Weights of a small mixture-of-experts language model, trained from scratch on English Wikipedia.
Size: 9 layers, width 192, vocabulary 32768, 62.3M parameters.
Below are experts of layer 6 (counted from 0) of a mixture-of-experts language model. Rows are named router (the router's row for the expert), gate (a neuron's input weights, with its number), up (a neuron's input weights, with its number) and show model dimensions 0-191. Each number is 128 + 24 x the weight over its row's rms, rounded and kept within 0 to 255. Numbers have three digits each.
After each expert's rows: "gets" lists some tokens that make up at least twice as much of what it gets as of all text. This comes from a sample of Wikipedia text that the model never trained on. Tokens count by the router's weight.

# expert 170
router:108122142145112155123088159122159140120142109095110132120153109132132119111160096168147148160139109100157111110131141106091135124148122073116122091145140101149107164127107087138130120126145110122096163126140078136094129115147156179129101136109152070166079117176088139148128131139113169149102125107102128166159102135110101064132116156143131109126110173114101127106136128125153101129108125115107153151140125134118120178123103140159152102093143130158146119127143131127131124150155133133149136113192114180122137133140135184123162174166106073105127130158118155160128115105167120120
gate0:111142171120136141128137137118152144124114151144135147170156148130165142118172146099115151092176107085151148093130138145131124067131104125122137123075195153092140141128082124159184125187154137119110114160149107127065148090123141141132132142105105124158093115139151141133095117130102162138123198083066154168139121161105128115121112137159106125153142131149126111117093164105175110117128150109154118121164108128122152154104157104132135097146097152120148118148124103112113093153166122112140120115123122143137112143130118125121154115121121157129105097123128090132127120139139105160
up0:125138151117099124141147090141118119146178129137112130148100112128144141098151108156130163085127134099138126143127120124086116129118116143135096134144144091133161110128145105149104136131092102092121146134123162163168132116131140115144116147120162051099113130120113138195147120138147085143134093096178080108110132107128141160103111120128164159136111129117139140122180139096162136135158157129138171127150149104106130167119149090132098082139091129136169090150118142146153147102203125136149101114107130103096139131114122190152095144136119163135108111142103109174096149139147135126
gets: " |", ";", ".", "8", "0", "\n"

# expert 213
router:137114148139155128146126136132114097121105135126125150090151135123109111141130122139135093132131112145180118129135158093075101127122115131158126114115150098114101148123110097151144062121139113107110146122086071120091151095132178175142092141092149114133088158169073145125131127151131159135111121156111113142124158146128085083074148156112155149140127175115122098109126144125128075142079115106088123128157133147118108188107135156102133123100171123153172113123110107138134114158116132124131157124163136154131137119125152172156160131136111106143134099173140137143140088111155154157
gate0:117184120087121090051160130108139122118101140148110154118100100134092154134129113130133151114148146127159096092155106154144112114110110153158140149084098080144102154158152099133135104065100118147140151131135107150122124157153123187146130142114158124187116128118150136119126109095140168127166116139147145105097161118153149118127126176101157138136110141140121119167148138136145120142144124119131155142179128099121138170125116154181100120131147141113128093137144130167101076088156142149146120147097131135138118111120165161130128162177165120123143133123149126129170097121147145106
up0:133162099108166100082143143105123151145149149136104147094137105141095165157155130151151167121151144136142113086136121151135132130102122095171119155105090104140117127164160110108124126132132128110142185135137119143096114144163123145152155127096142129180127138115180132115119092108118166114175112133111116127104162121161115113123126155112175113163131103167109160162159129146137104102156125145127176158166093118114149155116081125180108137102136124113132092141130096194124083086134125124142126117113107133121146110121158136118128145156173089091155110149116118141168118102141134094
gets: "-", "|", "=", "See", " -", "==="

# expert 73
router:101117138136109132135118162129189125113139089103118151138156137132154140106137118154156126151141137132171147113124122094079104123145152112118116104127141097156130142144116096095117135132125103099125129088085092124111138114122134175136114124097119102114083160146140168168134134113134179157133093076091129146149133125110099121093137146155101139139148116126105147101115134077156129129119118118118119109116101181117121172128088148122151092135096136145187117127159128153122101140138110117145141124150111146118140124149122136111165170163099045106127117203091139129112107107172148145
gate0:146124134121118125114136109170147111142136104133115125111127119085136136142105143142087110075110145118091146137144116113090094129172168137153125119128110118141117115111152124137105129147114110114165135127123183113117070111157143131122127117108147181144095166098141132163121114139077181084096098107103146132125111152132125139151151134149130096108143065146087149154181151095114116141133119139161091142107099140150091108134102110073125080097147140100144152143100149123086111132152154121102098157123108099129100168165169126153156136166104148135153137163121121107137107109104136150
up0:130109111118149145142112134073087125054150148104099152113119150127155142112123109102142174118082110111085165129154141144131133151139108120153145141146085158126139123135111128114121111104150173106085126100103127167120141154076164142101145099085089124109140084123096133096082103087104139150152116128086150160155118123147094118113140162108150118135145082169139138133194108113162111136145135146127173097165134123134121142133122116142135122124153127150059107126162123183160124132113132116089107107119133110152116143111138138146141118115114126139148132111152117132155095155126150151
gets: " –", " -", " —", "0", " +", " de"

# expert 179
router:139130132115127126151137126143153133142146127120104133113135097142108102117174157124162112139130134066154093143131141123086096116170154111093128075168159126181140127134093122124120131116135139129126155148159085164153132138138166111121111125106181086155085143161103149129124129130092184140117131125078128142166143120111104073121128107156131130154138127113117162107139128124115126096118128138074144105146154097125106127138101106141161118096124098131112142149117088130138081140151104130131126094178120124109150112155126169128116150139123097118115125203119138115091149111197094137
gate0:160111117122141118159147131145139168116169115125116136112163122129147108115133168139105094141105133133123121120119141145077067161147132132118136074153170139095167142118138141118115129119189144118142110142139110108146116135146118090140117122120126128107053192098107193127143130093122138153097113146095146136154145127114094144117136131192122126142153127157132125098118151155083119106115152154101093091150137113126154160136140096077164115137158132114117146138139118135126100106115133126114125124142177118168183141146120147123085169094145150120133115146132086111078137104151122127
up0:134123123115122152144141138152130131128150133145087145147144110112113095148115146095155099134115160111152103126132145164048109146147153136123132082169127150126154156149087128095180149128205136114112128120135105118163138152108095097172123131120097126153073133121073157096132151083107157139135117126143137119114099126095126099117160136156110106151170140159120116099130130140095113116111120134072134081117147130120157161154093094116143134135165134114156117145169098134127096127106140124122131125130145088155156122156157134147096147131179130112160088128110131090089142125132113157
gets: " |", "0", " League", "–", " round", ";"

# expert 149
router:089124124095111177159125133152136111110171122125127114107132084113119091149131115099135168144128143107144149130086132126130139140139119117107111120148180109154094157123111103122137105118112132105124158146140085147135131136139166145151117135110146071113056108151127117110132138161122184169093111096096120131153148149110114067082153130138121146180139125145118121093136147106131115114131113106080145105135148125141137181123122141164127114141128118194139130144167103164143118167120121146142157097185129160118143106159130128119164153155122097125117118174101138106112127097173136101
gate0:150161131121108147110120125087105168127148114141140129116118100093111104150144108111159143119125131136130107127134135088112119122117157159115130152089165118155121141096116130085134121116108136129124155149120133141100132116142146161156103118115137078156118149175093116156123122149138151119115118106177126136110107158138154130140142124095077151139105144157146113110144163090113134173126125160109145183113116122128110131089153110140167146107115126143188146197134082176150121163141158135113144084107176139116123105177124139149174131130127140180124105154120091178097076152106145126
up0:122134114100120131117143167149130103128110127108125151116119155143152093120096101144143115129144135124117135113137137174175063105161063138138102118111130097129123145118105119140138115125141118072139108097120076137125149138127071114138151117155151122125164134113132175130146109115127118145130130139087124144153126162144104131173145107128137128203128115187124164138128088140156109135112164128131144127148161139109098100112115133085169123159091128117074131149089130090128121169131100148111156153089116100160114110083136131103099164179125159150146119138139172124128130166140111105
gets: " |", " /", ":", ";", "0", "1"

# expert 223
router:114117153145135148140126120169139141145105140126093100109122107104133082129124158095123147125114117084123108152111126088085141134146150081140129082159131143144094142168118103102146101124147116092119183149124104136119086166120116162113127122090172085141095121151132152147144108118124177140108136112101156148141136120110069110069131138138159112167138137138125142106097156124113115104114109093105130120168113152143131165144144119130147118101142124145162133109130087183075134139156110157130125122143134161140153123142094154125124151176100117098079136164087141133090120110158170143
gate0:151131130118141100174135129145089127144116120131081132147121145134113120144105150111118143057127113109072158131100203121121144110090157123125142157108097132147115127129120122148105145144140095114149130169094101134105124180114121135122123096139153164141089090165142179131140138134143169112095147151097170132139086108131127152112098155107146139170114141122154146138120154122107092125122134121146162114150115116145131173135095087128155130103111176108111124113113111143135135097144116104182138110141110119137143135141121148114103133175086122121120136107161146084121152085087156189
up0:110125091144106101120141113098096152166127137101093097141138162154138097120135154132073134154122119139109151116112148143126148125148126131110111100111116133097124159126139150157119105163113125141141114102132124098125128125140108110120157115142140156117118128152155092153143108146164097178074118172122117163173105137106133152050099136107140137168120108120117141114127091139107147151115170086131118134111155133121100181154165095116141141069159156070083133106112135156092104113163139138157128107109149156142158126168078143130120124152130112118107103143112142074119153135102159125
gets: " the", " The", "The", " won", " his", " a"

# expert 172
router:109119139125102166124096175138159135122147124104110134110151106129129125110157106161158143161130098096159137108116130100085130126144120094133140080149148091150108166128092098128144125108143117116089158123144084137092128114147153184130093124111156072155095117173093139138131133141091165138096144108089132152167095133125108075128115155132133102116112174114106124095115116135157095124108118117103160148142134121114112171116114143165134105103140101153154123139129134135133116140148128137159139122184131180143127138144126179136163172159111073108116128165117149154141107100176132124
gate0:116148100123117142151144136099123107128166069145110114138100108126106147117154149121132109135123117144166122131146154122087115125162130116127126100094120142125110152132154140111100166104167116115114154118153159117120113095129147131151092127131150118123113155138073151185147175150090172089072100105160136148163154107108138148106125138110144089176120128105101084121097150158143135118148137117112137166190139120131139153141123141142177148145167119138144145128172139149095143132161172131158101110132117105087121119141149146141099174163124120121120110193145086132141139121081144142
up0:117169157093124165159136182101093125135169132184125118081085163112112108099130110097120128133159089128138138099148098086159108147142141112125128140167124115146172126117114136114102085126123159118155145133099120144110136148166161138145136152117142098134178144122152104142115107139107104125121104125133133123140111138122107115132110174162159153104118056106101135156121128176131122120103137112156134081101141118109107097158152105088124156142134149135101077125127117127138066140125091132146138162129147144119156102147095125125141131122155167112137105157102131084092078139137107148
gets: " which", " that", " to", " |\n", " as", " February"

# expert 182
router:126145160112156145143107161117158107154115154119067121119176109145119128098137127129141134144144119116164148115109151074087119105186200070115119111116127168172136176165119100139140112120101108113119143138132113119090138156125124158161136125102137132155106140112103180129130123132078148132129142158103137140138157141125114066101151166134130096127106125113114136110088132126142136106097129114130194139112100167118145193175114120159138143134108109123146118143119112137102146104120145135141141144146099133146139170087095159135156133129105128122139090155125111141090132105159128146
gate0:125135112067157143128161142100094087138088148115125132116136139114099135122119107095146132111097112115129144151100142165104097139138103106087159125173089109118153121127142143125119118121126190121144141162160101124157131143162150146149132105151105114124124088141120107111103102127133111126088131133063150108136135158114111067105120117081151138126140110161140139189086149144155142099194130131110114106166128091124128151153132126156092112115125156122143149104103117178164149106158111093093172092149112150139138140112117152123127135149128121159139094140091144078115131111140150142
up0:064157113086124154123159168102067092141139156138096145102162139169093139142117121086127124111105091113133161150082135134126112156117138097090161143144137115141139108135162121113129150128150161109141121138180110137161141162145151137157193133152117109148147117144103105171142130147073159136118141115060115098137113135147134087114143109109153143142152126138149132149066147147147162113120144106117145110150118092135112129125145117164122150145090158153121122142126108124148138161136144116116159137164128153161131149126136109127168116149123133157137079151089160107106149153111139143
gets: " he", " He", " it", " It", " has", " she"

# expert 202
router:104110138121104136159097141121121161139154123112093135123140107093135134079188128140130150107127109121160109116164166127128153112203150095111103131143121131166153114121138098107121140123128119122135110131113129129086083118114172172125144162110152115172097153164126149132136185126080148120129150104125135157150113128144118110136133154119157101130134159147111137118097151120138080137091116115065158128101134160139142141143142150144139116154133174125193115137110084152124086176104136157132131139162124176151114118124148129141185137159137105122117117121083111140125143129184132147
gate0:131112114130105108143166140134162128130145164066118090120115144114145119136117148105117124103115138165146107121138104155109122155165113124133081158164108139125094117173135134106158134135161105083155150138116177126124114128137125128144148164170128123149072152159131145169137102129120155102148098133100125164126142150159119139143144128171137098102135097130130125113141148166155100167075109114098169132152124134155148116205120139127138139154132128162144091153137153135112116136062131111134151165139131119111164180127151111166137099103140114109072109116117159137132089142163154121
up0:152088126124107108164091151176163146122113171173142079151132151088149127110107102139176174118157164131120137148157140118122148128142111107124111104164109128146115130135184122105115114110136155145107076134092149156072122145111130147110100149117090125111126115127138163134151117087139117081162153140128088121113139179114151117103123126113172097148177165119102149120107115149099135158147124143086143116122148152115139104116160122155123123134101081145143121181077106129147140113074158158149100122140108095134130130122129145137138143101138099135154096141115153103100116132106132107
gets: " of", "ing", " to", " high", " red", " Red"

# expert 177
router:092136130132109132118068121153170122133114105098138141150131140092134137110155106130124157151158106132149109131118119102106110121133137111138120128136176102146118125141094092162130132107120157108109147119118093133114156168138137175112109137118170080124082142171134126185141132142118197144102126137083126151162147132101081090068154106126136142113134135097152151102125145079128130146085126123108128095123110115137132197142106141141137106133144127176153116144144115167107159127143120117138151106174104141133168125139116130108136165180103080103124145148103117143113107095163152126
gate0:160116162138112116122111151106127114137079157103145131039149146072147119144119117094143135111132125112155119115127107133122119150133125126146124117122147082136158113118120133141108138164107163115115093125159139141122118172154160144123172090126121104132057125108127154140120135107124202119127163163130142123117123144111123136118121112124140089137091119113138122078130118133147110105097104114168116077122068098147132179133088158192131128126169099148124114151133095127099159129128176142096129142157143157114126107113119130166155105148123112145167099125123138148153115116121091108
up0:127168166123135103072135153076132100125134088150129164156120119140136104120137122149166118099085078169132115135116147157106070156143130113107108157107073118113151092168091148131100158116115130159093128121115163139107172084132113108157098152168129097130103105090100127156135109135138113168128167141142140090137151129136103110122089152136135140158102150146119156137165143156096137104111162097147088111116137110152132109096129118166085165099097124129178088105141116100118125137141149101130096116155148132147122125151147103125131108130136138122118163148135101130141123148093111157
gets: ",", " –", " |", "5", "1", "),"

# expert 19
router:123128158163161147146096112146133126154109137120075107097150133101125134091147145141138113085139133116173106131123145099114151096158174080116111117136121089137123145159137116123140104091144082121088165124107101116079115110105134154106137130101158109139092153155087149098157168160068148111141117089111126153117131124131083106099127144118148088145145099096114151119119136104137096104125128117108135115123103161136131175162114168150147094144098141131143123127107084136111115122129099151138172152163095148137105144124135171151121097169099115066150107134142136157109120126143142165
gate0:142098149140160143164132112159129130149110135150148105105106144151107105133151111099157114104129162107159105144165134137111112106126140124135122131131161105099138146121135083096096128171166081095124151114140115134118113167144146139136146105116131109105069134148096099080140119128073146142142134074107136150094126101155103161130131135131151089140139100150141117156129166120111116128143144095061144132146091115151113192120107155130149105137121122133115131091112129103143139114132117149065127141127117161152093157143157158141113082178133143098139096117196156099113152111135119148
up0:146064107124119131141131115130121136127112125111124143113170145125139122137114115114143101158171139124154123132105181103103159131110125142147160153138105114129141112177148149116176121133149144144149089168145136132112120113108093161115098109150093144103161106068150153100110096131133093132165128160137133082162146125083107116165138117160155124152148099138148139146105126083127143092139101130129076154108152116131150150118145071104134090119080149119168133103095144105124097149159117182125110118163158163154168127107124095090122115124118095111121141110129123093167101125109097122
gets: " had", " has", " made", " won", " took", " received"

# expert 159
router:116132105117122164154103139126165156095153081140117100101139146117139128096146135114155113154167133111145137133090137090128123117141155114107151109139139123135118149137102123135159152122131147090090148134148080142106108102138134185138104125103137127142093157152087121146129137148129192153104132087120139173153111146114115102118087151125133137159099127138109139131167143160151130112140109084106172125173137111130121188108139110135156133147116156151151159170128128144138147123174130163132124125163101158124122175145144183141167152158068105119124116162093115132114111097191138128
gate0:084140163133101108092106082093156127130079094142095079136154145118102166114127143151140138129173134109157169111139147133168127103163135140162103118178142164131127141147108124097097138114134176096112124135136118142135115090136140137143096114116139111102117155150126095127115094115125089132138127097119130060152085136141113118168138165103113124121075164103158164134157123154118141115113082061115115120138122134123151121155133107105123084152102116123103104124154104089149123131158138139147173121117135109089083167115119129112114123134140150131126157147150167163103102140128118118
up0:124101135123068135134114099118104102151122101133138133137144121125104103070099146122147122127121139138130131128139143157077129092112142179142101136141151074127124136150128109119108121097115163125120117073095122118101120069120118137134128139182082138092135143095134121134108116139122104087103146101148144132117118170171125184155146162121122146158080167122119153155126163116086099144140109155152090169162122139105137154147153152186124109138137080114147135098125127101126113180170141121142086099119120148149126130179140111153101116135103130150134142137103135145089136101099122112
gets: " |", ".", ";", "|", ":", " -"

# expert 175
router:121121142141116124158105120131149113157118144125102112108175150119142125112120162107134137110140099107133094113097144109087121110119147084152110075145152137162109159143122072117155102109132148099106167150137081130090091097139133179142152137099181108160125130144125150165139138122151175146110121109111147134140147159106116101116111143114151102173108111130129128109119131136124091137089121096128142119180115155118147113135137114127172094127176153145133151136150091178106112131144125171136161112150133147127119158102085149119134136153085091101119092190089146125119124098165168115
gate0:115162078148114169146139123104157128120098155099170155149110091043130156152143118073092151123091118136158163100111140110131100128107134131133118123131126097132180082148133115153164127129149133088126126125109138111133144107135148067118149175123128131121149127095107121129121134143166154136158154121154142113112131172116097144134140144145105094161151076110150123099108092113159164148119151131128141081110162133137129081132135129126149163130135143077107167118128164142155117122134115145092152143104129090110138121122131136146102147121147198125140132116142105145150117116138114081
up0:163144139176075094177144108129137141131099159154144127136126104122119140128122156124164105128164091147103165139107090138162142127114173114120086150129132072120161121111111085175130106150156109123105120109111110102132152092125134092099104158114110125110159131077093111112132159129155126152105141112146128121115115153104087122138137116111113107102104091095139105085135118135143134153119115151118125140084091164134137119131103142180163105149142126123162158165112149167144155117146115159144188132121142139145136139150154195122144129130095121119111161098082156125102147098132123146
gets: " the", " The", "The", "the", "—the", "\"The"

# expert 51
router:096145165143121126155091120119129122157133110128097117116177156106132135117120173104114157124131103096142102109099139113115098108144155085152120084144144136162111155121123078110152119124122140107119150148127100112084108086139157177166151144110141120175125133147134122168114166110135180142113108111105151186136161151113111096106129160113158122164098122139120124116126160137129106166110114113131156100184132135128136112112132135130172099134155144149153147139120100152124093130110128167138141110134113148145115124112089154131144119161099062121124072185080141107129101110163154121
gate0:132110151147124138111135118144091152118117123102093165079106109177147117153141170127141132160135142105133123157104103155122096127093161141130138159151134142073126139144154152130129128121088130174130130103163150112121101122134103108090108143150101112112142116120098197185121143152138136147124157114128111123125125113090115140087090167131162138137121189080102136134137156173183124105133137128143153160135131096129069133126121098151122109106127133163097121095155106134148143172131140145140108133132113165148094168152151139095086126163153113091117112157139152121099087116131125125
up0:092115181119136111112138149126055169120102151130090147101135116176152119148124138099111122112112144096141114131130114091169097123136119097130139120104131111074132085111099154130148133118116146139120121157161133110121102120105103147082160114154144139102148124139127194157136141185119091128115123125095120125151159126110149118099087161093145149134108148100131127140158175150145154158153133129114154101098139102132113135112109071151120143099110135104091125133154083095158114132121091142131167129113126160139114161120139139077113101188109092120136151164141127124119083141127127119
gets: " the", " The", " a", "The", " an", "the"

# expert 162
router:166110179127152119130126138133109103133119135132124157093150141120127113130142118155127145125146112134186123094120172106094104139120135111170122119108149111108101135113104082141138102129138115142112162118118063107079174095122190170148104146127154099123070140183055138121133123142124158137113126160117132125125134158118101091100158164120162133115099172105099089119127152123131088134099112115106135156126140165099112175102101138127136121091176113148157138110120129106121110130131132116120133117174157141091147114129160165149169135116140115146151093172142123134140114124142139127
gate0:133138103187152134106164139135114119121098149151119115109135136092127100126176118170123128115101099137127112167130106067118172127114107109143120125128193091138127147091100092131131105086096098151124090149129095144080132114124184128142154095106144120153059167139075104146192128137114181127143138105112133131116105113117132123154113087127124122130137124134094137126117122089148123092133112148097153147122125124106148134167105131151136145148153064122155125128122129135142134113157139135153142131096101134079166116169148099116113101121118113138111110141116150130150091132092138110
up0:096110153141130113140146135134143141098128135118142158155096145129141140079094142128138170103117158147132143117143119158126127138187149150137153143132089161073136154141147113095148155141119165107107157080111138076156129134163073124127116128158128107132128098124160125132088155121141090177101136140151115084135176135115109104117140169136144100137085110098155139130102131170134145141128137105178082133084161113109137144099118122110114135106143167156120135110132143119083090131124143128135121132168155139146099153094131151146136109176130173121150176085148106152100139131099105142
gets: "-", "|", "\n", "\n\n", " |", " •"

# expert 20
router:138118137098104135146135133148121131122126088127113134139132147122124110104136133123163136154134115087138118099080143087118105108132139083108096112133111136165102161126096117134153116112156159101137156163127096144139120131167130161127143111094137102145051159172062174127119138152121139112097109107107117129176120109124126076107129146155135120143119122156118122109094131124147092094132111107105173150153145105091123194123117133160132121141168125119166141152157149123105080166154121140144165122150126136115105123120128152119177160135130101109112065142079102118116153130172109149
gate0:108089162063122145119106142142155161130126101168150164143117173110103122074130086106120149141133152146132149176106146096113084072136120145130109118131173145117146102148097117154115119155144139130126176130158106117124113097170127117102122125121131138127128129135134133118122125197125124152113111117139142131098100122136142100064106095089115119094114093163139139137087164106162142135131120122124132103145146120115146102138126132110126151147135080102148174151172108131120155194139130201139148107109119145101112133167098123119137151136137141144159155090136120110128132129114145161
up0:151121094121147120117106154086170128146098171155145130135101129108141135099118158132190145165144086159107125115141108136129102101131127100108059153134113133139110072117097141124052180103131115073124148095148162088144138150160154130133089151109150150166110121132109129125117123105127151145108151142161146131161137132128139111118149074124143115085126136184098100154131157137132137111143130087132138126119163128123109139141117149138165141145139096146114106140115117179111091193131125153118109167113142119124153114140113131125149109144140120090149152163129125137141167136094134118
gets: " ", ".", "–", "0", " .", "+"

# expert 200
router:148147116111159137125082156120126093146104129128139130106148124148169117093155130117135147148121116097176101123080146092098153112168117118162128111150163099131099127132118097136151122120129146145132200117131093148091127124136158118135105144147139076115058119161121114106119163161111173143094124094094122125166118161097127064131130139123109149138112125103096129124090161134163107124108126142091167147116132121132115150124142129158151096093176112128136117106164112113114100118129110143111154116177106162132131147128130145132107158148132105066149134128109112132115140094189157128
gate0:169157157092174098151123118092126144131111132099103139084134102156144114115102147138139145105113135126163101118133129151125122144180110117104161137151119098151111138157139079173162096100102125156156154119123126101101110102147136126101108129076102136162101113134134130153111124149100142127133124158126104149179132141145119114105137151086108138134166153099091126143121145111140184161111157117107137154164086158075078069086111124126144115086124091129108128128151098132121116104121093133123150136102134150105126161142175091081138128144146132132109099113118143090089137140137106135
up0:130079098158126140133143153149105101139138140095132151142115133107107122089165152137124119137131140122124135151137158126134128122102158159123110119129155108122127147117115144109147132112121131096155131147143120151148129138075141128178177088151132170118154187141119093102156093115129090136157108131149184097032095088119160129159149093141086130103103111135123127121146128127137107124158107155129101100118142135130190148180121150109137130144110145123156082124083184108118108134103155130144130145138121142149157111135094138186096120097074118102127150142142126141122114119128125119
gets: "\n\n", "\n", "==", " |\n\n", ")\n\n", ")\n"

# expert 98
router:076121160137169156132129102150158119134136143080117126109150119097129138114163117149123126101146105147199111115128113110115161145161146091110109105131131082147132139143130092118134114135154108129112151157126111181078114130125153168142113120116152150126091126129127129106173157146045166096137130104091130127138132146140078064096109174116153116137149098153113148105142113130125086151119127132116152135141095160126164146159111162163142118148108127148164126159106105137140130137120127142169125112156085148120115120141105139179128127120118098117138104173119084143107119102126153147
gate0:129108182124114136136151126147135103137149142109117153101121109120104126119154141106133107100166122140098139126148150107126105140160134158118096117159107107113095126150125138091165149138087115114079128133115126131174091097134100148144104179119122178076107110143120118095139162132138122185119120096130107125125089110116104095088123108105104118127120191160179089168107153131173126147116127162145117172102169149113161181113105135176124108150143166111164148082106103126142150149155127105114133142155126151145110123120118133125129168145110141137126093099149109141152134155162137157
up0:120151136138141125131118110086100163152144135138159105126145118159139132085106117101122109155075128109100101150099137111149151078146114090116132143105128133144138123113130101142138176157123139096149118149141124122092134166117137129133158136121139108114157107141095168140165084176111156103156146113109162168137145140126166163174149125121160107110184101079109125114100134142107096108137148142131125120141131122147133089140114112113143151144164084130106086146148140133127128106062175158115149120140126138115135096156119126156156095166147139114098205107125147116111112177131148164
gets: " with", " has", " is", " are", " have", " to"

# expert 72
router:157128166122125111143112128129131110136111140129132144083137140129123109138124117140122159143132096126185126114123173105103083125118149107158129120098133116107125143122095089149137104150149134125113160106120084102103174098121183157156091158104171099117069166190049144141126120158106151148091136149097142112140149175142101085101153168129144130113096152107112098100130167114125095131090106102113131141147164161105117168105108163123137124111159115152176121111132115120130098135115142120119136115178153140105151121136155151146145128129114093133132102160153106136142113112129119143
gate0:131113154108095115181166132124139099110162094151144158123167123103149064151152118131104107117096122085112125095102151112116113163120160126162127165083132161161162129143119112124121122087130080137131106143107163173117095107123110083126115171131164124099105105145107156169112104161140167158100149100112157136086154159120141158105178096113156118112149123104130128122137117171112102114064146117083139139139136143123115131152167161098155143112135110121152143172131137149144130117118160124147134137146110149133075142126148129139130115104151139106141101105168115121140094126128147124
up0:136153133136156143162108117182146174096145123119135131170100104149084134134146122118147073097138127138130138152137091140185110134119103169105178130169149095108085122132126137136099134132146151132121124125153128142141161106138137148063112074112152107130130120126174122104094155154150106125097088126161125138124128141104147119110108142127128099124132094104129133100117175085133155107177139090113134140118141106144088094135143142197141159107134128151092142118125118106126155123147085130149131114153180088107143123146133130144124186142081127109100113130096147137140169112133137123
gets: "-", "|", " |", "\n\n", " •", ";"

# expert 171
router:079143135147096133157091131161155111149141158103118109100126115102162142088105118141153145136168116147169127126073151104133152112130141110154110095163119094162102176166127082149132106090129117109125112105124115147073139144152134138120136129136142115161107117150132155157111166160021157139132142115128102121124151142107144074129093144132125086206125138119119132104103107129125119162087089117127151147141136127089121158169108118107129127158122132135152125143124112133101125131157125145148144122134174128165132123107118106130145149139136098113145113159095131131130115112153144164
gate0:133090120121138099074119162147122099110118132123134165101135158108130153109123119124156143094137102103132092131132132187138126102121168123115123097127084130125143128160105112154167101152094126146108131156144095124116162145107123168165160157145119142119126161081134103153122122132146093097108157190157141078123168139152113161129136137104177113162130153128111138132072154141143127141129142124143096161135113147104123102098171121154158157123117100135152134110121125143131118130145182125109175154140131154153113093126141153106128087082136098159180130126179157140142133125170135101
up0:095110130125166103137140140129097114140124120146129155114130153109120137142125140070127183076128101102175091104129125132172108125120148142135142124122105119067106161130095135130133110135091124113119111169128127152120143152109118110158153080147145093140131126116110105135121144145113145124119133123111159139108105117182133106157156144134111158143173119148117158085133141165126121144103167090114122125101126136114091066088151129136146147100124161169151162128134117109154127186109130105098126106144147131160141110167180154124149113127192133126176154111147175148093113168145133149
gets: ",", " that", " which", " who", " where", " when"

# expert 5
router:122164133134120125122122145141116135130140110100098142115141137123148117106164133116149160105170117063114108093094153122117087114138160140122116133119139125168122166121106095094149138108142116111133134137151117144143103160120154144142111143093174098161041139174084155117163116130123135127136111129079104139143141120112115062128120140147142138172142152154132125112113139117131107124139130107098145138162119131103162165146111151145155071161120119155136167196178141150081098147143117136128140119139139128126123131133119175105148134118121111090150072165096119162128125124165144150
gate0:119147162122100139140164172092157128150182161138131131081126108115119118150132106094135150090173084096151167131114119139160147145119106162118160148155152133151157162133158120098165118113131127143115105127100113114162143136154164151118140111113169079099133114150126091145105140148122134099134132137165135132110189134151127136144115149115146152142099118097114107134125137104141117101150141136131098159067134113135147120168176167122141076184095143126112128065126129143108118120097099120105105156132128112087125131110138118092133138146107143159149112163174095143170106128144134134
up0:126122142111182139116111110100110167109104115111074149150120161131096161106162125127146093158110112157116120118130124115169110134140134162149145121162136135100092106130146106118105093110129108148128145142114121153121103103146117115157134090117128144138161139138156114121138071127116138135093108130096075101138113127160185125113082155122131114149142115181116165138133140111120141165121191147142163125136091103107119124100106110163177125100150120142138095086125128117165088110147141117127124152124095147147126117079063120085160127108131105126099100133141103101126157141188153115
gets: " ", " #", " Transfer", " Pref"

# expert 21
router:097162133141107120122102155151174133138148094118112130111137142128116133104162124143163124144140094088147128130119125123079114141165159090122126068141138107149135153138090102116121117089131118109085137098138104152120134129155141159135078132087158070151097151165117149162153127123118198141100113110073093156150110120105111083138135126136109126132131134121117145117087106101171097118100125145112119132132135140116110140119087123170138088111110099159170127129169110121117129173171120140156124127153116152150104129163112156106134177132112084108103117172130129155112130125172145117
gate0:119168158126183132142154186123150121154144141098122126154104147173171149112124104100111124155182104091108136139122087159108124120098123122144116112069132151153132128137115117152143110134173123118114146145166118156113118074092161152146153106130162120180128133167118133121144110147130134139122158085102130143086158133097134120143114158092151103105125134114133128111151109154137138118101114102104116142155096156061120159159191153104117131112140161125162107143141135107140131140109148115136178112115096127090127112121105121141119094113106188129149131142142094161118138107139113096
up0:075107157141189167134128149112134163110111146083063151103143139092089151148105116084100160108140156112094138141144134080115130105111094142149153144116110137100141142074113133156132141114142099149091117156130124102146145103138150140121162155103143114138163137162147121136154113100148138156152131140101077126158107133155117157105091134155150097136104112117158160141145134115157146090127155133150099154149086139173118115161108105126134171134103145142151122164126095114115176102125123138149102107122115106139119131118133108155134152149136147135121094147093165150144113151128062136
gets: " ", " +", "–", " −", " —", " –"